Weights of a small mixture-of-experts language model, trained from scratch on English Wikipedia.
Experts: 32 experts in each of 10 layers, 160 SiLU neurons an expert, 3 picks a token, a softmax router.
Training: a variant of Adam for the experts, 435M tokens, 7029 steps.
Below are experts of layer 4 (counted from 0) of a mixture-of-experts language model. Rows are named router (the router's row for the expert), down (a neuron's output weights, with its number) and show model dimensions 128-255. Each number is 128 + 32 x the weight over its row's rms, rounded and kept within 0 to 255. Numbers have three digits each.
Before each expert's rows: "comes before" lists some tokens at least twice as common just after its tokens as in all text; "raises" lists some tokens whose logits its average output raises strongly, later layers aside. This comes from a sample of Wikipedia text that the model never trained on. Tokens count by the router's weight.

# expert 25
comes before: "20", "19", "18", "1", "10", "2"
raises: "32", "08", "05", "07", "6", "35"
router:165131137128133132104206109069101139099188105117124142111218129099158174199091166103090086074104171131126077113143142073151016077093107142105140111111097074107070144125125148222110135158111111112094147142141111136075143151133113101174155040098115125109105099122124083131112128093109135128112131143084142106133151076128158159141174116133170161171131066097151173142121149096118113084106
down4:083167117168123067099111107146152099194098100116154167116114179124118092142113163160131057179121172163075110117123108132102147148125139027119108157081119092139103116113146124132128144089096137127100095092166185152126164113103137096135115160134061169154137194095092146063100064125114159134175075142132134173066111159137131109097097158168079116117120197187107122137100094096087132064176
down5:127144097036166126101165114128139171133186111135059130094072139193162116150130136118049132110097083124120118091152131117112108175145120072136116173151033173149165165138189116113132126128131115053070151115125142177135149213127107122089114115135107165063174140064102167120088136090108106116170147141069182098149098168097095131159127091073116124099114156103099153106122171061105089125170
down6:112150165130200141110107119163181160139149112116133114125069191122165148138130136183115135089155168107138113080123129126116104142146140086160131129098198061125099162109123132082140129101118212108128131126166159146073081124102166196089101135165188097130113119126154213088156092175101104120158107204165147128131116100113128083149125101157136158133113151105158102102090113059099126091163
down7:084174133135137155082074115119050098122107108156145129150126131145134107144081132153115157072139098136130130130179106101173114140174129136110124118109115112093098167120121208077152110087138158161130125125119144146118148062145169104126144125183137096162148157131145179112091165152131115174166103142126101171109190151139166118092122169160111158116096115127096145088115118121099132112126

# expert 28
comes before: "-", " ", "|", " —;", " American", " series"
raises: "|", "Note", "For"
router:123172175126195204146143107102154142134156065147104098136141090101137121152107195127127109153159119147124094105094132109109101128082178158164112126151106088160157115132116163170120139151135098098100133134108176119130178114077108073120137074062141062144169105093148055177125094122128107145154103148101128074158112112137158139159142127154138172186153062095110188159133167121122127142089
down0:085138194149143125110133071140160183123163082139113141105082088119116129105121192085101092137185185143137116162175146098086074111086177127177157144110126132093173171154152110184127147131165133117079035153067166139065124131094171141173104171128152192121101134148082100154152167108126114170152153138149138074198133174094164153076146147117144170169132148116103149126113095128112106135132
down1:149170101186092118148114113174088120139211166110102138129130120101089054144125177134150139157129080160180106130155129095139110183141099156143087153124132133157147121129120142180054108117109140065130100139062127127124154188143109160057145138147095114133143132178107183170184067130135107124152101036130170150075147116125168126166149127157174061079141133181107086147119149145144157138144
down2:104122118127144155138175150114189133064206134151144128166122108153157125139135136118156148149164104127142118148142107086122160119121090135150179117151119139134121118125095109069179206137178139077142151124101206127082208122186128158130178118136068194152074134189111128095099139075133118102128098142153097072158124110106139090134149158112110114141096148101165132116105140128072128210122
down3:083088135108087175128113168085141079119120099094148119115137090115102111136220109162115117086158116170179105048126189150110105132131150110134125142138153146177074124168114085150101128097085140132160118126165137087134112110135119222144168130126059128090101149156111094084033177104109131151132186118087086146080138150111130147162085159081071103131141107132130123071147123179168139161117

# expert 17
comes before: "-", "|", "The", "===", "In", "1"
raises: "According", "On", "By"
router:138214172116144127147203111080113123188165136112132114118117145088079184116084143104093085159141174182137082172132103111127054122156092145129093137155159103148074173152123124129158086097099147146133124168139100094104130168120163068153084116093151152085093123157091156145131157155107107129154150150118113096167183109176132095111172106111141165146165073154158173099138191083142133116123
down0:086048131163174185153152086121099129102111129122114133111151212150151148091138093135128100112087098140159095131059144242161101125104145128097115163075124154119153133147142124179133186093126107163137111086100173041154122123170148055152152111081167136135133093085136110122088202066145102168163135121176110155105143133086080142106112099117138115099134143049133066087134142154140115127119
down1:115187129138139132202134098131145136126086106093119109126134129164113157101116068143125161144120178136169105090118163093097131126071121141149114131108181124130170028094096110133130149104118093173124157142148106165077098125120052132093180143179142122087078150057083150173148159069085152100175125134125137131171124084155153135113083109206118157116128127132086126130085151107115079216093
down2:101072170134199157086116182164117134089105134167099139192117194120136073134194118124139161138127114114180144118095117148107113140126121158079120108136105090185171196140091110155143161132129095142162126150118117098111168101150162181120157115132167175148148108156125100100074177172147132095126158116120086140102038212143134133149068149129117149109137180084109073073174114126104043154105
down3:130108110110125084091144137107156126084177059102123131127091154189132150148081145085107134138181106113124113088150187104229087151130110108138105115170150118106108150133090136169104099100141151161149143155097167097093111177198130097156098132132146153143119130140101092115174111155141087155190123133113145104168106125159129185130146172123126123121111179144079140069125136135131149108089

# expert 21
comes before: " |", ".", ",", "0", "–", ";"
raises: "th", " years", "8", "3", "6", "0"
router:152147200121139125121132198140116091110169128188114106149207125122147178145122172097081084087111171177142049080155145117158041126107117152148134132138090071096151107144205117177132158208105155125150119110155110114096153166133108090130100079102102101071139103156086095182100108116150108088093092179063130086159152049172133115149120124120180192147182060089165159096163215121118131140104
down4:135121111153142112134112159138092113072119136124156147165144114121088154137166108105143060184126104168117122152151123132149164126123126161077148156085128068136127088186132158129061149129165140112114160133116137126148095138075144093144106187107075086178092140069048173119161088100139104119197121077114131109192079122064082118113100133159086147120116147204174139124140130197119123110156
down5:084137124113197092090104114082147095106142113135152171127132124148119145124111123157106103056190156160135086088101128089138131139044145108150111133102092172163137111166130151167091054156168158078164121136162125143123122167145075059127170130134171177107164151139134162168070130123169094154151113169138077100119162138078060092090027137128097194167115171050135151138143124129133136165198
down6:078144094155183105063127145133134087135118126115123091133120149134116123120140096148164158099055154078152140105166056121149134133100089108098132110175187217143170096083225064135117145094112120145127133164142147144115154153147126123102188181128097102139190157186145104113115129098182141157137143114123100117122188065147137088131088119116149145127117170066162143080131094181100097156109
down7:168053169108160152158128113101081147077137149147129155143102099128159110134135174158108115126112149111124084169091110170138082124126098067102090112169161095112142133159138163094060112148102121129133136153152175117143140157109129177128105193078069140148137079103071166079128103122081142140172106148152115124128130103080174144137106055211116129121171139078117165128110127120158111141193